Experts of a small language model: a shared expert of 64 neurons.
Below are experts of layer 7 (counted from 0) of a mixture-of-experts language model. Rows are named router (the router's row for the expert), down (a neuron's output weights, with its number) and show model dimensions 0-191. Each number is 50 + 10 x the weight over its row's rms, rounded and kept within 0 to 99.
After each expert's rows: a language model's description of what the expert responds to. This comes from a sample of Wikipedia text that the model never trained on.

# expert 20
router:50 52 42 51 40 34 44 40 49 49 39 44 58 40 71 55 45 48 47 59 36 30 54 47 36 41 61 33 50 39 57 51 44 53 39 48 48 58 57 58 59 54 48 56 51 48 50 51 57 39 46 63 45 54 73 41 46 43 54 47 59 50 26 52 57 41 60 45 53 59 59 57 54 58 45 58 35 50 61 68 56 59 56 62 50 35 38 59 35 55 69 46 61 58 59 55 55 71 63 37 55 53 61 59 50 42 51 46 54 26 65 37 34 44 59 37 42 59 58 82 57 51 56 38 39 44 56 53 41 48 45 53 48 40 44 48 46 39 34 43 56 39 45 57 53 44 63 38 60 40 62 31 58 64 49 44 67 49 41 54 50 63 48 68 39 41 76 49 54 50 42 47 38 41 53 52 50 46 70 64 66 51 54 75 55 59 42 65 40 44 58 59
down2:65 55 37 57 54 51 54 40 45 50 54 50 54 50 61 41 56 52 67 56 33 46 39 55 35 61 49 45 57 42 62 65 42 59 64 48 46 46 55 61 63 53 34 35 66 55 60 42 27 49 31 45 58 54 21 47 46 37 36 58 63 64 46 69 53 56 30 51 62 48 46 67 35 68 44 52 40 47 45 57 44 70 32 50 55 55 39 55 46 49 48 48 48 48 37 69 56 30 53 43 42 37 27 45 43 52 50 57 46 73 44 52 48 38 65 47 59 49 40 47 73 39 53 60 48 65 49 45 57 50 56 26 55 57 63 51 53 54 54 51 41 64 38 59 53 58 45 47 58 62 43 47 52 53 55 42 41 69 45 54 51 61 38 45 49 44 42 64 59 44 41 64 62 58 54 56 35 46 63 57 35 60 49 39 48 64 38 50 56 63 65 52
down3:45 37 48 70 45 39 58 35 51 35 62 48 58 55 51 50 51 59 52 49 40 51 57 66 45 66 41 62 49 22 56 53 54 55 58 53 42 43 44 60 56 38 48 46 50 48 60 60 59 41 57 34 44 52 57 20 47 66 52 45 39 42 47 48 54 69 52 41 55 48 57 50 46 43 54 66 44 46 52 36 41 53 48 62 58 40 71 46 38 57 54 54 45 40 48 46 49 55 57 40 52 50 61 29 54 54 48 25 50 36 45 65 45 50 53 40 27 45 26 63 40 42 50 42 53 48 34 88 48 59 48 58 54 36 62 36 50 64 41 54 57 51 37 42 49 57 66 45 51 43 42 47 53 47 46 39 65 53 53 38 67 41 48 61 44 52 47 36 36 46 50 55 33 51 54 56 56 49 51 65 44 48 33 24 45 60 60 41 37 59 56 54
down4:40 53 36 42 53 29 60 37 27 32 51 54 50 48 58 44 45 53 54 25 56 45 46 43 45 38 44 42 50 40 37 63 61 59 37 45 48 31 52 58 47 36 49 45 45 44 48 52 38 47 36 49 52 66 57 38 57 39 58 62 62 54 41 53 55 38 60 59 67 48 57 50 51 53 54 55 53 44 56 56 34 49 62 58 64 30 61 42 67 28 51 65 46 51 37 46 48 50 45 51 45 53 49 49 42 39 48 52 50 57 63 61 62 54 47 61 62 60 39 45 34 56 19 55 55 55 59 41 34 46 44 42 58 44 71 38 49 39 44 52 61 44 52 41 46 48 44 53 51 47 46 66 54 57 48 47 50 63 48 36 45 29 47 42 58 58 29 37 28 45 46 41 53 52 41 55 62 56 41 30 29 41 41 29 34 38 59 41 64 58 57 65
down5:60 45 56 40 62 60 27 63 32 47 35 44 48 57 58 45 56 54 80 49 57 62 34 44 51 61 45 67 38 58 62 58 41 44 49 41 47 55 50 52 50 37 47 56 44 30 43 52 67 47 51 31 74 53 43 65 46 55 52 46 53 46 60 61 48 56 46 65 57 38 50 59 50 62 53 38 38 57 42 51 68 56 65 51 39 48 47 42 47 55 47 32 56 47 35 41 50 44 40 64 58 61 36 59 65 39 47 45 43 50 62 52 61 38 46 58 54 65 68 42 70 54 50 64 49 46 48 29 58 40 42 37 54 32 42 61 43 52 62 49 70 58 42 41 58 52 50 57 53 38 46 56 51 52 45 57 58 54 57 42 31 51 47 58 56 34 40 59 62 69 63 66 70 46 52 60 51 38 35 40 57 38 61 51 55 26 51 59 44 44 47 49
down6:31 55 44 56 52 57 57 66 56 42 47 37 45 44 27 64 52 45 43 60 42 66 44 36 33 54 51 47 52 41 52 37 53 55 53 67 37 37 45 51 38 45 48 50 45 48 53 55 59 50 73 47 31 41 36 42 45 57 38 55 72 49 52 51 56 54 41 52 47 46 54 38 64 50 47 38 50 53 44 62 53 40 51 72 45 44 49 60 46 42 67 31 52 41 68 62 38 56 39 49 38 40 34 49 50 44 48 49 28 59 53 44 38 51 56 55 40 53 41 45 55 70 53 50 60 49 43 60 69 63 65 23 59 56 40 28 51 47 60 62 52 44 49 29 53 50 48 51 60 68 43 47 43 38 48 56 40 60 35 36 47 43 47 61 57 40 50 57 40 44 57 45 60 60 61 49 40 61 65 40 48 52 32 32 49 47 47 72 30 55 44 67
It responds to: Main verbs and auxiliaries following a subject in biographies, like was, wrote, studied, released, plus sentence openers In, On, According.

# expert 11
router:63 60 25 55 54 29 54 47 49 33 40 51 56 63 43 64 59 38 57 47 41 54 49 43 45 49 58 47 41 57 53 42 43 50 41 60 51 51 46 55 27 47 37 41 44 53 66 58 51 64 44 49 44 47 49 50 44 47 29 57 48 63 56 45 69 48 45 55 65 48 48 33 52 34 53 59 55 45 37 37 59 46 68 58 71 34 39 58 43 43 65 48 59 59 55 59 50 46 52 32 55 32 63 57 57 49 53 53 53 44 62 49 49 42 57 46 64 47 38 46 58 45 51 42 50 47 54 40 58 60 65 31 50 66 41 30 43 37 52 46 57 33 29 53 59 54 47 38 62 41 55 38 50 63 60 39 58 45 55 59 59 73 37 41 47 35 64 53 49 44 25 63 41 46 64 49 49 44 53 42 56 46 60 70 60 44 53 68 38 75 47 61
down1:38 49 34 55 47 34 47 62 46 43 37 58 34 44 58 56 56 40 45 44 49 60 46 45 26 49 60 51 48 32 32 54 54 50 42 61 56 38 57 45 63 42 42 53 68 55 43 40 44 67 48 48 41 60 47 33 46 46 41 57 56 61 57 57 38 55 56 42 52 54 43 46 75 62 51 58 47 24 56 51 39 57 52 27 52 57 45 34 78 56 53 58 53 49 52 70 46 55 54 45 48 58 49 41 62 35 39 49 41 47 62 65 49 64 46 47 42 55 58 45 37 76 56 55 53 47 52 57 47 48 40 63 37 48 61 45 41 62 52 46 51 52 68 43 66 41 40 47 59 57 61 54 31 45 43 52 35 53 59 38 49 59 72 59 56 49 47 48 40 54 53 50 69 38 66 53 38 54 59 25 57 55 61 66 44 31 51 52 63 39 45 43
down2:67 14 49 59 45 49 51 54 39 44 37 30 36 49 53 59 41 53 58 58 33 61 54 65 37 58 27 49 38 33 54 44 52 41 31 47 58 47 43 60 32 49 50 43 47 54 42 56 41 34 28 34 57 36 50 61 57 34 61 54 43 54 37 47 40 48 52 44 59 60 40 60 58 58 61 54 43 42 48 59 55 46 51 41 29 54 49 35 35 53 39 51 64 50 49 62 38 67 42 38 57 34 59 49 60 60 51 63 44 48 56 49 60 44 55 64 57 44 57 46 53 55 51 75 54 52 45 54 62 48 29 53 40 49 44 60 44 43 56 49 66 48 51 68 59 52 57 50 32 50 34 61 66 56 47 62 58 40 57 57 50 52 52 40 57 58 48 55 39 30 53 39 53 49 44 60 56 49 45 47 26 62 54 40 66 59 62 39 48 60 54 38
down3:52 36 51 46 39 60 71 58 53 30 59 52 53 60 66 37 68 66 43 33 35 53 54 58 49 51 74 57 49 44 44 36 46 48 43 38 50 48 43 48 53 50 46 36 36 60 51 48 44 36 59 36 52 30 51 50 55 53 47 39 42 60 50 63 45 65 60 57 44 45 56 45 49 48 72 64 53 49 59 40 45 52 53 47 28 39 42 44 56 49 59 36 45 37 40 36 64 43 66 49 47 51 46 42 66 63 60 37 35 44 40 53 45 35 51 66 48 65 47 54 39 58 56 38 79 28 33 38 29 53 58 32 49 60 43 54 52 29 43 49 49 48 34 49 58 45 31 36 40 61 41 61 61 61 68 55 60 53 58 56 57 45 40 51 50 50 47 51 34 53 58 44 45 44 37 37 42 52 50 43 44 61 53 41 52 47 50 35 42 60 52 41
down4:56 52 57 48 61 64 52 59 48 47 66 32 56 52 51 49 37 59 38 55 68 59 62 39 43 55 57 41 50 68 41 56 57 32 43 56 29 57 53 56 52 40 52 33 53 53 29 50 42 40 45 52 53 69 70 55 44 52 44 46 54 34 40 48 60 40 50 64 53 54 53 42 36 61 56 18 37 37 66 60 43 53 43 49 58 30 56 41 50 49 52 57 47 55 53 46 38 76 49 46 35 51 63 49 49 76 44 61 57 51 38 48 60 61 54 44 33 52 65 57 38 50 56 75 58 42 49 56 49 48 25 59 43 46 42 55 42 56 52 39 66 61 56 41 30 46 64 61 31 57 57 53 49 47 45 63 45 49 52 52 45 36 52 53 56 43 56 46 56 42 32 34 50 43 61 40 50 54 53 52 40 62 62 41 44 60 42 42 49 39 54 33
down5:59 38 58 45 44 48 36 47 54 41 43 47 37 53 49 37 50 41 49 43 49 42 57 48 64 64 53 55 43 36 58 39 53 31 43 50 39 54 45 63 29 58 37 41 34 39 48 59 71 46 56 37 64 64 66 61 62 36 35 51 36 63 47 29 53 57 53 48 62 61 53 63 52 59 62 44 44 42 45 56 32 56 57 32 30 60 44 52 37 61 63 56 48 27 40 38 48 52 65 56 41 45 58 51 42 55 39 34 58 53 63 58 55 43 57 44 50 44 38 47 32 56 57 47 51 62 44 53 74 48 46 44 60 60 42 51 52 53 58 64 47 36 48 36 54 48 59 57 53 74 23 43 48 44 35 48 40 49 52 70 54 59 43 74 46 52 53 61 31 50 59 55 45 65 38 67 49 66 48 51 52 50 53 49 58 53 43 43 43 37 57 57
It responds to: Hyphens and en dashes joining numbers or words, as in 1977–78 and seven-year, plus capitalized syllable pieces like Al, Ar, Er, Ter.

# expert 59
router:47 60 56 70 33 49 57 43 62 46 41 41 40 59 40 50 43 46 45 56 47 67 54 37 46 44 59 37 39 53 53 52 61 45 44 63 42 61 56 65 64 53 50 27 39 48 56 53 46 55 64 57 53 63 42 48 37 54 52 61 55 67 36 46 51 57 38 55 53 62 44 55 40 59 39 58 47 55 47 63 48 51 51 64 58 40 42 54 24 44 76 58 61 52 54 67 62 44 51 52 64 58 68 53 51 65 43 64 49 31 57 24 56 39 50 36 42 36 50 68 57 43 57 54 54 50 66 54 57 60 60 48 53 47 56 49 43 48 39 33 65 31 45 69 52 67 67 37 55 50 68 38 33 68 46 47 57 64 47 44 52 60 60 56 59 49 70 56 49 49 35 47 40 46 61 40 41 43 52 55 48 34 49 64 49 37 52 73 44 49 48 55
down2:54 40 44 60 53 51 52 68 51 54 37 34 41 49 35 41 59 43 64 55 52 38 54 51 55 60 47 29 68 32 48 64 59 60 31 55 47 61 46 49 59 34 42 41 52 46 53 18 36 40 35 48 67 74 44 36 58 55 57 42 44 54 51 28 48 41 44 55 34 40 38 65 50 42 60 51 29 50 44 47 48 64 47 57 45 50 48 55 46 44 47 53 50 47 48 35 63 52 43 50 47 50 65 49 47 64 61 68 56 55 43 58 59 42 51 58 48 51 36 70 39 42 38 47 43 36 56 51 43 57 56 47 25 35 39 36 31 57 50 47 47 57 38 52 33 54 49 38 45 63 51 45 57 56 53 47 42 40 47 52 63 48 49 62 50 53 43 38 52 70 41 51 57 59 47 37 34 37 40 53 41 55 74 30 53 63 40 55 51 38 37 49
down3:59 36 51 66 39 40 51 49 41 40 59 60 57 26 51 50 52 28 62 62 50 51 52 36 56 46 34 52 68 58 52 35 72 51 73 46 54 42 47 41 39 39 48 38 35 59 51 33 52 43 42 43 52 47 60 44 48 64 54 37 41 63 55 36 49 56 49 51 67 33 57 49 43 38 62 54 32 56 41 39 38 57 64 59 52 43 56 43 47 29 44 53 52 64 50 48 37 59 65 51 62 43 45 55 45 43 56 53 64 55 37 50 41 56 29 42 59 52 51 39 43 38 52 47 53 60 41 42 49 48 57 43 66 63 48 47 55 61 37 55 48 62 61 33 66 60 49 54 59 59 35 53 56 61 55 42 61 57 46 59 48 27 45 49 28 44 42 42 40 48 54 43 61 44 46 53 59 56 69 38 61 36 61 51 23 47 61 36 45 66 52 55
down4:43 55 61 38 50 48 49 58 57 40 39 39 47 46 49 35 69 44 34 57 56 42 40 56 50 46 44 18 47 56 57 65 27 42 49 37 52 47 34 55 39 59 62 63 52 63 63 36 41 54 50 75 34 52 32 46 49 48 43 60 52 37 63 55 34 59 54 69 53 54 74 38 44 37 45 53 68 49 39 68 66 47 56 57 62 48 55 45 32 44 52 34 50 42 49 29 44 49 47 57 46 47 55 40 52 47 48 53 50 35 56 58 47 50 47 44 36 40 66 46 64 44 43 35 67 62 43 44 32 44 51 37 58 44 39 61 57 46 76 46 49 52 50 76 54 51 40 48 43 47 46 52 34 56 59 66 43 49 51 59 60 45 56 51 62 48 40 57 57 36 56 60 45 42 45 68 56 48 43 51 61 48 44 48 52 46 59 63 57 30 50 56
down5:67 63 46 60 63 35 56 48 44 46 47 32 54 32 38 55 63 54 56 51 62 64 24 52 58 56 63 57 51 76 49 57 58 46 57 49 26 45 50 54 34 53 50 43 45 52 42 47 54 46 38 54 60 54 31 45 67 42 54 32 54 47 48 46 44 57 53 39 82 50 40 57 53 70 62 50 49 37 38 43 55 52 48 50 59 50 61 41 42 56 47 33 40 52 53 66 35 42 51 49 40 42 52 66 54 54 60 35 56 45 62 38 38 66 68 34 59 48 49 45 52 40 44 56 37 50 41 42 38 64 61 49 57 53 59 54 57 44 49 25 61 52 53 52 65 46 45 48 36 64 56 36 45 57 62 47 53 46 38 48 51 42 40 66 52 59 45 53 55 55 53 39 40 33 51 79 58 47 38 58 49 47 54 48 41 61 52 67 48 29 52 58
down6:48 64 45 42 59 34 34 39 30 55 65 30 41 29 56 44 43 52 46 43 50 49 29 66 46 51 51 59 45 46 43 37 48 40 47 36 42 45 42 45 41 44 35 78 50 52 48 47 59 46 40 49 40 46 51 37 51 52 45 59 51 75 56 55 48 64 63 31 60 44 73 44 39 57 53 40 53 31 67 49 58 51 52 63 47 45 35 52 71 54 43 42 51 44 41 67 38 55 37 42 39 56 46 44 39 39 56 45 42 44 58 65 63 45 49 46 55 40 63 44 59 45 50 67 72 60 49 42 44 46 44 58 53 54 53 57 63 64 60 49 64 57 57 49 38 45 45 68 51 45 40 41 49 30 40 51 66 64 41 38 53 63 44 44 45 70 31 36 49 44 60 61 40 50 42 53 68 51 67 39 50 50 57 52 44 47 47 57 40 66 58 49
It responds to: Spatial prepositions like in, through, within, around, into, especially for rivers and roads passing through places.

# expert 35
router:53 81 46 56 61 39 55 49 45 30 48 54 63 53 47 69 64 59 51 55 39 50 55 51 42 52 53 23 53 37 51 47 39 44 55 48 49 47 58 57 33 62 31 42 51 35 50 57 46 55 58 46 65 48 56 44 45 56 24 62 36 66 43 48 44 37 58 50 47 63 51 45 58 49 40 47 44 49 51 61 48 87 65 64 50 54 42 63 38 48 55 69 50 48 54 50 33 38 64 56 60 46 61 46 36 55 39 50 41 45 47 39 51 50 52 47 50 42 27 66 45 51 57 50 39 51 38 58 69 55 50 47 39 53 66 51 53 48 50 55 49 40 51 53 61 61 50 40 54 34 50 52 52 52 45 43 57 59 60 42 60 75 54 51 57 52 54 67 48 41 49 49 26 48 57 46 42 59 64 51 61 35 78 61 59 44 51 53 35 51 42 69
down1:72 41 49 46 58 38 43 62 60 44 48 50 45 56 35 54 45 65 49 31 52 63 57 55 58 62 69 34 55 26 33 52 70 66 37 38 50 55 63 44 44 49 54 56 62 65 40 55 39 56 38 67 51 55 58 47 45 43 55 48 47 55 53 33 55 56 45 44 45 55 39 59 61 23 55 55 36 38 33 65 32 66 48 50 49 56 40 62 58 53 58 35 49 51 57 41 52 66 54 58 44 52 35 48 63 56 36 49 32 48 40 38 59 52 64 54 45 49 52 53 80 44 36 54 44 54 56 50 58 44 72 58 54 47 44 47 54 38 63 56 51 43 57 31 52 38 46 45 49 61 43 45 48 43 36 63 44 38 65 54 46 54 55 54 37 54 57 56 51 58 35 53 44 44 64 48 40 38 31 58 43 54 36 53 53 61 36 42 39 49 30 41
down2:58 43 44 51 71 34 46 53 58 59 45 37 78 34 65 44 50 62 53 64 51 61 48 38 57 57 50 52 51 60 46 58 53 40 57 59 42 36 43 35 37 39 58 53 59 49 41 73 44 48 41 60 29 51 25 29 51 52 57 52 43 65 41 56 63 48 55 45 37 40 30 45 38 39 40 70 37 55 27 53 57 56 49 50 39 45 63 60 42 51 48 47 46 34 52 52 41 55 43 52 65 52 57 45 41 59 44 34 48 46 30 40 39 61 50 67 57 48 62 57 43 33 35 51 57 44 57 34 63 57 54 42 49 42 54 46 40 47 61 61 54 43 62 42 53 43 62 66 48 65 51 42 44 47 38 57 65 51 72 52 52 51 39 53 41 25 49 58 53 51 51 36 55 58 55 52 42 44 31 50 51 50 31 49 61 50 55 37 59 56 41 62
down3:47 44 55 48 33 68 51 54 32 56 46 47 66 66 48 56 57 51 58 42 57 65 55 47 36 49 54 51 62 82 52 40 43 47 35 54 53 50 52 53 53 54 69 44 40 41 47 52 71 32 47 55 61 52 37 47 45 57 51 51 44 63 49 36 53 62 38 47 62 44 37 33 50 34 45 37 49 52 41 50 48 77 52 52 50 52 62 42 42 48 48 64 44 23 45 57 53 44 60 45 48 57 45 43 64 62 41 45 54 49 45 46 49 36 39 54 73 35 39 47 42 50 58 50 48 52 46 55 56 50 46 39 39 50 29 32 52 37 58 49 60 41 50 32 56 60 67 51 47 53 46 78 57 45 52 53 70 42 68 33 38 56 58 52 45 58 34 56 79 63 33 37 52 46 54 44 50 43 58 44 38 40 42 46 56 50 37 50 58 37 48 50
down4:57 57 39 45 58 49 54 65 44 53 46 42 57 67 57 44 49 62 65 41 47 37 54 47 47 34 46 56 54 53 49 27 70 58 44 56 45 29 53 33 56 40 58 59 37 47 36 59 58 50 60 51 58 48 35 48 57 49 50 54 40 59 34 27 69 42 44 61 44 57 44 51 52 59 50 39 45 47 57 44 58 54 57 57 56 47 46 48 47 59 50 43 56 54 63 52 60 47 48 44 52 59 66 63 46 60 32 50 52 44 51 64 43 36 72 58 42 29 53 32 48 49 58 46 28 33 64 52 53 68 41 64 58 46 33 58 50 61 58 48 42 66 48 59 41 55 40 44 27 50 55 41 55 41 45 43 64 49 46 31 59 60 63 42 35 26 64 52 48 67 58 52 43 56 43 58 71 46 51 51 47 52 62 36 65 31 48 49 70 70 45 46
down5:65 51 52 47 60 52 52 43 64 50 50 54 23 41 63 43 38 57 58 67 37 39 55 44 53 60 46 48 56 46 42 43 53 51 41 45 64 62 47 66 49 31 51 48 55 62 57 53 49 39 59 49 62 62 56 49 44 49 44 55 40 37 42 33 45 70 54 46 67 59 25 55 53 47 50 50 46 71 50 58 37 43 57 43 47 61 46 57 37 41 46 54 35 66 53 61 49 48 55 48 45 54 37 49 60 46 52 66 57 55 64 69 71 56 54 57 54 45 41 48 29 63 48 49 70 73 24 38 55 40 58 59 56 36 42 54 61 72 46 39 41 37 57 25 53 59 54 51 51 58 39 47 51 45 63 54 56 34 44 45 59 40 46 52 50 49 42 27 64 47 52 62 37 52 48 54 56 61 46 50 43 59 58 50 57 41 64 59 38 54 42 75
It responds to: Opening syllables of words and names, like Sub, Pro, im, ob, and middot or MPC/JPL separators in asteroid tables.

# expert 16
router:55 47 44 63 48 48 48 49 49 39 42 36 47 59 65 50 43 50 53 52 38 49 44 45 56 49 70 48 47 48 57 36 27 38 46 48 54 62 45 48 50 43 51 49 43 42 62 43 62 52 40 49 65 35 60 56 38 36 55 49 42 51 27 56 46 34 71 25 58 71 35 27 52 55 62 37 43 46 56 52 60 61 59 69 53 35 46 56 49 72 50 48 42 59 42 59 52 41 60 44 60 33 55 44 33 37 47 41 53 36 59 24 42 38 30 46 54 44 36 49 59 66 24 57 54 47 70 56 56 57 40 51 35 43 68 45 61 30 49 55 53 47 43 59 51 50 64 42 53 41 63 47 59 63 61 41 58 62 53 45 42 53 54 49 49 52 47 56 60 44 55 57 33 32 55 46 50 54 59 58 55 48 58 68 48 63 56 63 54 63 53 49
down1:57 37 57 48 40 50 70 49 48 58 50 45 56 67 45 36 53 32 66 53 55 81 57 42 57 54 37 51 49 36 32 35 65 49 61 40 29 66 48 37 49 45 49 60 48 44 30 44 55 39 57 51 45 51 62 67 55 50 49 51 63 43 40 50 61 62 63 40 39 35 43 36 63 66 63 50 51 44 39 41 51 50 48 43 43 48 50 44 37 65 50 55 39 63 44 45 45 48 38 57 42 43 67 51 39 51 48 51 50 53 57 43 47 48 52 48 52 51 65 43 52 68 53 66 64 46 44 45 54 43 49 39 53 31 46 49 52 53 50 60 50 54 36 64 62 65 44 36 42 66 64 52 56 47 55 57 59 69 67 78 42 46 36 42 40 53 34 61 55 41 55 47 33 23 39 55 50 47 37 56 42 49 48 45 68 54 56 57 54 37 62 30
down2:54 57 58 49 69 40 51 47 63 49 44 58 54 53 54 43 57 36 44 37 66 55 53 31 77 44 48 56 55 50 62 40 49 62 50 43 69 45 69 50 52 45 43 51 39 61 50 44 59 56 56 48 45 44 50 51 49 65 54 45 54 45 49 51 54 54 50 65 49 50 33 50 57 38 45 41 54 52 52 39 43 67 42 56 64 54 69 59 52 48 49 41 47 49 49 55 51 60 38 33 53 47 48 36 58 69 41 61 50 34 35 44 40 47 50 30 65 79 43 56 47 69 56 69 46 58 53 53 49 42 36 51 31 52 58 75 36 44 66 45 42 63 57 45 46 42 59 31 32 33 63 59 48 46 58 74 51 59 49 47 48 32 59 50 47 52 56 41 68 59 63 55 47 43 37 37 47 53 34 58 78 49 37 48 45 47 42 66 52 42 47 40
down3:59 51 50 58 49 34 44 46 35 48 37 52 39 52 59 53 37 52 48 33 43 68 42 50 43 68 38 54 55 29 57 64 49 52 62 35 51 47 67 62 58 44 58 35 46 36 59 59 71 57 36 46 54 49 54 52 42 56 50 49 42 49 37 53 72 49 74 34 56 51 27 36 48 39 45 59 44 42 31 71 47 27 52 49 53 61 41 32 34 49 53 43 38 57 59 60 66 57 54 47 57 55 51 45 52 52 52 34 57 59 40 50 35 60 34 44 55 21 47 57 45 49 59 52 49 45 53 47 35 55 38 48 66 60 47 36 55 60 47 54 49 55 63 54 49 54 40 43 55 39 52 64 53 53 61 38 59 58 50 62 75 57 50 65 59 54 44 52 42 69 48 39 52 59 32 52 54 56 50 48 57 45 53 49 59 55 68 54 44 26 55 51
down4:48 43 60 45 49 54 55 45 51 62 61 35 45 56 55 39 46 45 37 67 37 68 57 45 51 42 42 54 49 85 67 52 49 46 34 65 46 53 55 40 56 48 65 49 52 53 74 45 37 63 51 68 48 53 45 56 49 55 47 47 49 44 41 37 37 63 53 63 58 56 58 43 48 45 48 54 53 36 56 60 61 53 61 66 53 50 43 39 65 63 55 53 59 59 52 45 40 28 45 37 35 33 46 58 70 40 57 48 45 47 42 47 54 50 40 47 63 58 31 32 52 61 33 61 39 74 64 50 38 45 54 36 63 46 53 48 55 33 37 55 52 49 62 42 46 48 35 32 35 57 56 56 55 31 35 48 43 33 55 52 46 57 61 58 48 44 56 69 47 37 45 44 39 50 60 59 47 55 39 43 55 55 28 58 49 61 65 37 47 55 60 60
down5:47 39 67 28 29 49 69 55 54 51 39 53 55 57 50 62 43 45 68 64 46 35 71 51 32 44 54 34 67 37 26 35 40 47 35 43 35 52 47 51 41 49 38 60 43 52 46 50 56 60 59 26 52 42 43 63 43 40 46 56 47 38 55 59 37 51 56 65 33 57 43 49 50 37 57 52 59 41 40 54 54 27 55 44 54 55 47 47 35 50 58 55 48 57 44 32 53 52 46 47 45 49 56 60 48 48 54 59 48 45 69 48 46 39 56 40 62 57 54 40 39 39 50 50 45 49 51 36 54 54 55 44 55 37 56 42 39 43 64 58 51 45 37 47 52 63 41 56 63 59 35 52 26 42 59 48 52 47 70 35 20 48 51 70 43 49 56 60 47 51 41 52 65 55 66 49 54 62 37 54 53 48 63 57 59 30 62 34 43 48 56 40
It responds to: Relative pronouns, conjunctions and subject pronouns starting a clause after a comma or period, such as that, which, he, it; also table separators.

# expert 13
router:39 68 52 45 31 48 54 57 39 30 39 50 67 51 44 46 50 49 52 58 47 43 59 59 49 36 49 42 41 50 51 42 48 58 48 49 67 45 57 42 68 47 44 65 37 37 59 41 69 45 40 55 70 66 44 52 47 67 31 47 64 50 50 62 34 42 36 50 38 73 49 26 38 60 31 54 34 65 53 55 58 54 75 46 63 32 48 42 35 46 53 60 55 67 52 54 49 50 61 47 57 45 40 46 40 55 59 42 66 44 26 43 46 60 43 38 36 54 46 48 63 58 50 55 35 34 58 44 55 42 57 43 38 58 56 44 63 37 37 44 49 41 47 56 46 52 64 33 56 51 61 38 61 67 53 50 46 60 50 45 52 43 48 47 46 44 53 51 60 46 29 58 62 46 59 50 63 50 47 54 65 57 67 72 48 54 41 52 57 53 58 58
down1:52 55 33 41 51 46 43 41 62 58 36 63 64 45 83 48 58 41 46 36 53 54 58 31 48 48 58 55 47 45 56 59 60 58 60 28 48 42 51 35 53 43 48 60 80 46 57 43 55 55 41 53 54 52 63 47 62 37 53 50 51 47 37 57 56 56 51 54 38 39 39 63 65 48 69 45 47 38 39 37 60 55 52 40 74 47 54 45 72 55 55 56 53 55 50 63 65 46 51 51 42 46 54 63 62 60 51 59 49 33 47 44 35 36 45 42 54 54 41 53 56 50 55 69 65 37 54 53 64 61 49 53 64 50 49 46 35 45 58 68 37 40 53 37 49 43 45 36 52 43 62 61 59 44 56 54 39 54 50 47 38 60 54 57 47 67 57 51 75 47 54 58 71 52 55 53 41 62 56 74 69 47 28 49 49 42 60 59 62 51 41 62
down2:39 41 63 38 43 57 40 51 45 69 66 62 54 55 62 46 64 52 49 38 47 46 43 55 40 36 57 51 57 86 62 60 61 44 47 47 52 40 44 46 29 56 42 58 57 50 54 57 63 46 61 68 39 36 38 58 58 56 69 60 52 44 59 62 38 66 64 42 54 28 58 41 55 38 42 39 56 45 46 50 65 40 43 52 60 50 51 55 70 60 52 59 35 49 48 53 56 49 45 64 37 36 34 50 43 54 39 59 57 41 41 61 52 40 55 56 34 45 55 51 52 45 38 53 40 55 46 54 57 46 58 46 60 40 54 49 54 43 55 56 74 56 53 47 53 57 46 63 45 40 55 62 55 32 36 49 30 49 58 31 35 49 64 34 39 54 50 58 61 54 69 56 76 53 57 52 29 53 57 62 48 60 62 52 51 46 28 49 52 45 41 51
down3:50 50 43 34 59 50 55 43 64 57 43 58 49 57 48 60 40 52 41 53 43 63 53 45 56 41 71 39 49 49 49 39 30 36 58 41 63 53 39 43 34 49 51 40 59 47 55 46 43 54 51 29 50 50 50 41 53 42 46 56 52 55 57 48 35 53 62 39 67 47 48 54 69 56 44 64 47 51 50 55 48 64 34 53 25 45 60 46 61 55 52 52 42 47 57 53 55 48 47 59 32 36 71 47 65 44 59 40 56 25 44 49 48 45 57 51 55 68 44 44 58 53 35 50 68 43 51 33 36 51 16 72 29 53 41 40 42 68 44 60 46 56 21 51 50 48 38 58 56 21 38 59 44 55 44 47 48 48 51 51 59 57 66 39 55 59 49 45 62 58 56 70 44 52 58 38 40 44 57 55 47 63 53 61 48 68 47 47 49 44 62 54
down4:52 54 39 45 59 58 39 48 51 39 66 40 23 52 61 37 46 48 61 51 53 49 43 53 52 69 33 49 45 40 18 49 58 45 64 40 36 47 70 45 52 43 57 61 46 52 46 62 53 57 58 65 53 48 40 41 44 43 59 50 57 58 42 63 62 50 60 38 53 47 55 35 57 69 42 45 53 50 52 61 45 43 66 52 32 40 40 80 72 50 63 41 40 41 48 67 57 40 44 53 43 43 56 49 54 37 49 44 40 48 45 47 30 41 57 35 40 36 56 36 58 56 51 39 57 44 54 62 62 52 60 33 57 66 35 49 53 39 67 63 45 53 39 29 41 57 64 49 65 79 49 44 55 46 64 39 43 51 42 53 49 46 54 57 54 47 47 37 41 66 46 44 34 53 49 38 50 53 41 52 44 34 51 45 44 45 49 57 47 71 46 50
down5:53 48 47 36 56 43 46 47 41 49 44 45 24 61 55 57 42 54 52 40 42 50 43 40 47 54 60 47 51 59 46 41 60 48 36 47 41 42 66 61 33 37 52 36 62 41 38 46 61 61 47 36 46 56 50 57 51 52 38 40 37 54 51 47 57 41 72 35 54 44 34 54 50 38 34 50 33 53 51 61 52 47 40 39 59 43 53 76 64 44 51 57 34 47 44 47 52 45 56 49 62 63 56 47 53 34 54 39 34 47 65 40 48 52 27 45 62 57 37 62 38 60 54 54 56 37 46 39 53 45 50 59 69 67 41 35 36 63 62 34 53 54 56 48 54 48 51 60 70 39 51 49 48 51 52 50 40 51 57 37 58 53 61 60 53 42 45 40 32 52 58 66 78 53 35 66 40 58 62 57 55 58 53 37 42 44 60 63 46 40 36 81
It responds to: Commas ending a clause and plural noun endings right before a verb or conjunction, such as troops, areas, Tigers, and "2000, he".